{
  "n_layer": 11,
  "d_model": 320,
  "n_experts": 64,
  "experts_per_token": 2,
  "d_expert": 192,
  "d_shared_expert": 0,
  "activation": "geglu",
  "moe_layers": [0, 1, 2, 3, 4, 5, 6, 7, 8, 9, 10],
  "router_score": "softmax",
  "normalize_top_k": true,
  "routed_scale": 1.41,
  "balance_loss": 0.0107,
  "balance_bias": false,
  "router_noise": 0.1,
  "router_cosine_scale": 10.0,
  "router_bias": true,
  "n_groups": 8,
  "groups_per_token": 4,
  "init_std_router": 0.0108,
  "lr_router": 0.00229,
  "vocab_size": 32768,
  "norm": "rmsnorm",
  "norm_eps": 1e-05,
  "tie_embeddings": false,
  "optimizer": "adamw",
  "lr": 0.00156,
  "beta1": 0.95,
  "beta2": 0.99,
  "grad_clip": 0.5,
  "batch_tokens": 131072,
  "seq_len": 512,
  "train_tokens": 645500000,
  "steps": 4925,
  "dataset": "wikipedia_en"
}
Below are experts of layer 5 (counted from 0) of a mixture-of-experts language model. Rows are named router (the router's row for the expert), gate (a neuron's input weights, with its number), up (a neuron's input weights, with its number), down (a neuron's output weights, with its number) and show model dimensions 0-63. Each number is 128 + 32 x the weight over its row's rms, rounded and kept within 0 to 255. Numbers have three digits each.
After each expert's rows: a language model's description of what the expert responds to; "comes before" lists some tokens at least twice as common just after its tokens as in all text. This comes from a sample of Wikipedia text that the model never trained on. Tokens count by the router's weight.

# expert 53
router:161136140124164131133160093138168132099108153096112089114110164128134134126142126091167100131141162163141120123067115109097088088121120152165153177147108191116081111118117120134113084155086154
gate0:128116137092084134151145141091169130104126102171114171142114106151133135116168155134097133149109143190097106140160129120141122126116074075141062046143124133107124205084122135075171192151125128
up0:149153112173101076120103094152101134190107143079122140093136132094160113110162120102101133104141084094094158062090140140159172048128152118070151114090199130170075107194115098102154129094129113
down0:183145140116133129156129094101141111161118089099112087106126114089152144198153104146172132068186115182132166146134108129161111124125147127092130146071081105139171156128111102110122130136119098
What it handles: Pipe separators between cells in wiki tables of asteroids, schedules and filmographies, plus some verbs and prepositions after a name.
comes before: " ", " —", " W", " Nominated", " A", " L"

# expert 54
router:127102137106141107163066131158152144111125120179109118111090142127089124201118102166142187104129148106179120140125138122124155107177055081084128141136135106080124135198201164192201103128136141
gate0:078139159167127146127148109095131127180141136128100154092147136149151111139150144133098089082184120088065173110106166143098141118155142079110124157153151109248179112119125110169158115119098082
up0:183107076111131098164133167193096100103150129135128112122105133099113154109166196144124167143112091140199092117125079135136114155069132160132112104058110129107139120190150145132106101112152147
down0:146141128163121121105204159067099127135134128085104087087153095136130065112109115123186150110088132152150105093100129118147153117104099158193117133164107189113122135194066167146154105090103083
What it handles: Head nouns closing proper names of sports events, organizations and awards, such as Championship, Cup, League, Award, University, Court.
comes before: " of", ",", "\n", " in", " (", ".\n\n"

# expert 30
router:103074095092087123103134130106147169135144077156166050076154143110161108119127148132100129101101115162143161149077111178124142142127153133205098060102129098177041125158165077171094127082122106
gate0:078163129115087085109120100092191141157085161166135118121123129100107182098173160143150103146092129102122169164130147117141123167145080156109091147146100094110105091105147136073124100133177155
up0:192143188178140136145140157105116102097114132135088228151122135124139148149075117174147087117132140143167172091144062125127114070159188117155128131148112128112119167115163126150114112128116151
down0:114187144187134132116061081109098135106131101143086084145166138068150146117166124170157150093097117146152038137152133130100103133159108117097176089118103165130187112138164156152143141119179179
What it handles: Middle digit pieces in measurements, coordinates and statistics, such as elevation feet, square miles, hectares, decimal degrees, table goal differences.
comes before: ".", "0", "′", ")", "%", "°N"

# expert 50
router:138157187131213138130140154052170052110137150132100102112140146084131112036128118095162171127137141095125105179111077172093125128164089137160092131137156136093146086135071114136089125112064123
gate0:101110094176047167160147118121146134174101161162169134101126110157171111187065084155121151094089144140150133157111159119091092167159143134093130151131189146126175086156143136145122160105151103
up0:145189211123201090150078126101096092118185136089078114136100146091093129041199115122145136164132117141147135113101055155143151116145105107149087087129078117099165141180110049108149073116074148
down0:145109055135099123114167123143112176127126125140171114165116132116063141149102115128134162132113158149041096142081111147119119138161132108188205152155081109089093098136085080131103162071138170
What it handles: Past and modal verbs after a subject pronoun or relative, such as took, began, visited, would, won, and infinitive to.
comes before: " the", " a", " to", " be", " in", " that"

# expert 8
router:108127120140195131122126116102159143116133087130137174076120147114123155179130176108125084032152184102125127096078130106122129175119122124167152111149121170174130172100126138091127141075113149
gate0:172160129159158095139156118079158148100061083124055066139104071175154082094165087120129164184090150191125131134108113133091146085138129076168109066147162106098132171198102134090144187144095163
up0:139173136126149120110183046129150189110100116204152088124101093165164080214115084106113142151099133140149108183131137158135116139157169140124143087158196098139146108142136158113111133134134127
down0:147102127137079154065167121144110135166175158136139163126125104127141106165091116126123096153141128200076108114125116087145168151173153106109128076112134169129145101179122078118098120106168109
What it handles: Prepositions after verbs or participles, often passive ones, such as by, from, at, between, against, through; also blank tokens in football scorer lines.
comes before: " the", " a", " -", " his", " an", " least"

# expert 19
router:091124119068118145165109119102116013180147127113094108076158174111190154136150142098110137099124166143081175137107122078077115064138132133105133191157126103107137114130114121162066174124139163
gate0:120163131108172098116135124132133113141147123136124136121147148118127145193145064129158122035149122075113132183169120137139138111151172170155096179103115104125150179164156147145145180161173103
up0:068085139139114147155074150112189134075130081099138149152179093127121144042108158142138138170082108123143141107092174161144127141133099128095153151153160181137160138153066132145054115177128121
down0:090125145202118114132162144096096102091164156035157113113072118146097154105071139101110127100142128147152140086074196123125113096136101141079152167133153128171144079104153145137104130154140136
What it handles: Opening quotation marks after to, as or named, and -ing verbs or verb endings such as making, playing, using, -ating.
comes before: " the", " a", " to", " with", " that", "ing"

# expert 45
router:118061132111137114129097129111146116125160131135133130113085052129133146182128169105120132051168115152155135154086118145128109166105112134178164179160188099112128195081063138161126184127140150
gate0:091134072189134160205167124135134181172127124110150102096197081149148093157103140087093091107085099083107078122109117189110094055177170093139154147119142100157140068152094089091114123125149072
up0:133114062142149162031173091203163105195108124131138135123133149151119077149104143073149072116130122140204122123093103114167038142134145136101133141121160126181116106161071095153098047121150091
down0:149087162188112101107120055171112123178145093137107125095103075076115152149091103125171115063178102172118064120160167149131121146098117112185129188119125124155167157121118096090131134160145128
What it handles: Spaces and pipes before numbers in score and statistics tables, such as the space before 253 or 100.00%, plus semicolons in number lists.
comes before: " ", "0", "1", " |\n", "2", "3"

# expert 58
router:113139073111109130150153082134167143060106105177126138140143152115119183127152131161121141095109180136155121120072110164163095103140206155139145079109077128130131111132098115198094113094076149
gate0:104179163097123099135081116133158087165094138042125121150143156096131087166153092129105085126124059145137160065149117184132109141125154084036113202115116150153122079183110129119143107141151175
up0:135152095125130141126118145109149097097139087105108118143157166124112074097113124091109148135152115110124178090147076170069128104077145134108150089094121165149185128154127084134200087124180094
down0:152146094135111123122187142111089107173098103121098107150171102133070124166133087128150140115129151202186176135142201133120067098087184071094119166102130132123148115144147146088140136102113119
What it handles: Digit tokens, mostly century parts of years after dashes in ranges like 1943–2023 or 1901–1980, plus figures in score tables.
comes before: " |", ",", "–", ")", " May", ";"

# expert 4
router:113144170132132100117121123123155148100136113140093123135125133099119161119093091093084129090202121136146164127051082178130109117092132168168203134163121154082100143111093145165132115133134113
gate0:157105142132065167106116128099139192134162120093156127132135141104106113188136139172093162201142111146080158109167135143182115196200122101165148170182103105116196147114110091084116118122158094
up0:138182144150125119114132117059177122136152130161111140129144139129106160130081124123065088177125088082148153093137123134088142082092125114086088105129169070166174122157076155134136154170129103
down0:115119138096115138161147127078136178143166137055159169156112148087049126181135119187146045131181089125190115146167142079171151153124167117073134090116184118155158118119145142144132105146180093
What it handles: Pipe separators inside table rows, especially the cell after a year in football career statistics tables, plus colons and dashes after dates.
comes before: " ", " \"", " —", " MF", " DF", " FW"

# expert 26
router:111083113106143141105100092099147128101106128150099104156065154160149159124148095138093107073160120125122138138056084096140121115097105179150223105144135082156103124093112113200148157124141146
gate0:127170120093149123169106142127101110151187188201150184128148132062115112163091150092143192170119179154192137132209155220086109104113154131118109133138094130110145133178101111087141074152090088
up0:109139168125150112165092134152101079232149114139143174169136147092149141175102196141113169128144187113134122148119108071148163120104100035109101110099129138105094117086105063136188083140171113
down0:072134104114128146129110141109131069075104112109110136105133139200191054114123070151110126150099126132069125101088148113162056162107160099132087152095159135138128103128134165146092113155098107
What it handles: Digits after a decimal point or colon, such as 17.5%, 3.0, 5:00, and capitalized sentence-initial words like Since, Despite, According.
comes before: "%", " |", " |\n", "0", "%;", " km"

# expert 2
router:116108105133130095134147081201130106165152164117094170102163204054167162134164130139165174131125113142090149127106145117130121140154120129110110162157119078166139128135178170179117109076208159
gate0:101147229174150124117081126143127098132132075123092156112172093130064096112144101107156104096161219107129105180142201124140093154138138155112105106114134148104140075079096132105141133140082130
up0:154132101074101188149152163078130183095105169170140070162060082145113142100141122128088106134083076142155112142060090101130137098105117136160140096079111133093086092188089135086138116146105131
down0:118103107163123130104168170082080114143059208122165143132109113093144193175101142161150109188151090132150118117108136126107094080120097099109088104146149140117111221075119170139083150096150189
What it handles: General nouns, mostly plural, after adjectives or numbers, such as systems, issues, levels, areas, versions; also age in birth lines.
comes before: " of", ",", ".", " in", " and", ".\n\n"

# expert 12
router:118150074089122110139145139142154143159143068089120090085174139147102138146132082183111132160136153117139147037100126130173138111128167142125125081115081108130149118149141080145153155092084182
gate0:110110105140049166086145138177109141114124132114145114109138120106153109155103125104099058122079122107092134128100109160095083231144139118123145112064193172150141109109137117121130086161155111
up0:140139106172119050113144172164142149096096172139099167143137068157165176133153091103140155149098169145151110153137118162121060110141130136125136097094145184082147107094144143139080136110148167
down0:149148093086099131149154152186095114186091076135083103074173096172118179112133119109091113170047164093159083136127153060129154111176133079153108129169116168119157156131122093063098096115099103
What it handles: First numeric piece of a number, especially year prefixes 19 and 20, also round figures like 40, 45 in ranges and lists.
comes before: "th", ".", "0", "–", ";", "°"

# expert 49
router:074100108139182155104162088156161144125136140166085105148090171115113162142145124083077157124120085047144160184146162190106122145150116104135179124160159140147124146116136086122133128049110139
gate0:130184145159094103059156165150105133125155049171138105119089192119109113184103149142091142224096101097128108159137075109142147169137071141096125099087106156108143130129184118067140135104093165
up0:164079074077102090057131138196119137050117114107150098154098139130113148143117145132148087116110098148120093161163182162144128152108144089114141142099139135054127117115105167134153133163107134
down0:113082166194120158114143141157133069164160064133089155118136075158144163088164139181103124105144065159153147087141130181093147139153123155093169177112120113144136120119107184085133164104082082
What it handles: Month names after a day number, as in Born: 10 April, plus on, about, table pipes, and units like km, °N, cm.
comes before: " ", "00", " \"", "30", ".m", "50"

# expert 5
router:119119113133107118136111045149134155101126108150176118094130104122180138129150098134111125135149160181182097089095126117136113110119138135136126151170106121137098153150070098151124181077132157
gate0:131135130156051084113111145160105114098125143118108175145142151123109131083105080124146089152103105075105179097154083162199069149102137109110125110124152121108139077193155094155150095152172140
up0:119151145108161102208148164097139129104098100125062058165156115160129125140112205118187153094131092144139145172162139167112167141157095121141152145135120136145124096091123181136100099107146156
down0:145113149105147140130124103128153092083131139119117166160154122099158148109136114128136151145147175146162184142134141157147169172116123131144082177170167167168144115145095062100115120064135162
What it handles: Prepositions and compass words opening a place or time phrase, mostly in, also within, across, north, south, during, near.
comes before: " the", " ", " a", " his", " New", " order"

# expert 1
router:153067158108129043160090106175132144101084110130113159150078178063117154163146111193160147137084133113139146177116161114150052089192079087170097101099081129112141142139168151141133108156144180
gate0:098172055114099165129112178151095155090128098144181112074167174117151129094088068137112113076124115091122166173166123125154148150146083134063177151155122139094219140207125075145128110152183089
up0:137123170101120138145113147107147109104110155157138068109140184165122103134136139119109136155128131106099142139145103125118151121108131074127056191074142149142160063115139079115141145151128090
down0:146077130096170127126076113126179120112093177145188122172155150170063108080187156110173098150146134126149106131200170163097108095139124116142132154070108120153085102079163094168092114162125110
What it handles: Final capitalized head nouns of organization and place names, such as Records, Stadium, Street, School, County, Center.
comes before: ",", " (", "\n", "\"", " in", ".\n\n"

# expert 61
router:146079101111089170136155140158098057110150159097178105099134143162134097183107147115146105101131134168165153161077105147070082155060154176118200197146130129173115175136110122109133096050119064
gate0:171135182131162136129109133149107130111118045084110090119093123132105136115122087140170130124109110146143130159097162149153192082146083088165092105178101132148143166109068105074086159147086153
up0:134113058156099129130123075066082130148095168160105172163147121149143168101182137133105109079125106084113094146112135131160174122108135117110096144075155084125145106127180126169153119133151157
down0:183142116087079182100155118126093144094118104096129174160103099127049186109124145109139022148103105127116121051144133123159159141196139141186120133152127183103133133128154108093054090115098140
What it handles: The word with after a comma or "along", plus featuring, alongside, and table cell pipes separating credits or names.
comes before: " ", " the", " a", " —", " an", " his"

# expert 39
router:092154090172107147180090119105171171126112079105154104143137113125132119119148076138158135061115105132103156102112074130195140121088149130150211164169111173139097125075147144161162147163117101
gate0:143157158158087140098112103181126162190113132149045091122116125143123058156070148141168123119083139101106091119133145153141115084135114166089073128134131102130122076187140089136135136187082214
up0:128143096123081131108188092202134171075085128115122115041138142079181058125149116106123060159115112155130174121115081183168069163122153160125091103089102120124111150114149172106090080075120112
down0:089107191113152133109169132126139134116086097144112125137148152170160123143127148175108140150145099199113100141189174086040157105113124082115144135142117132120162154114081136193073179112127148
What it handles: Periods, often followed by line breaks or quotes, ending prose sentences, plus some decimal points and abbreviation dots like v. in case names.
comes before: " The", " In", " He", " It", "==", "-"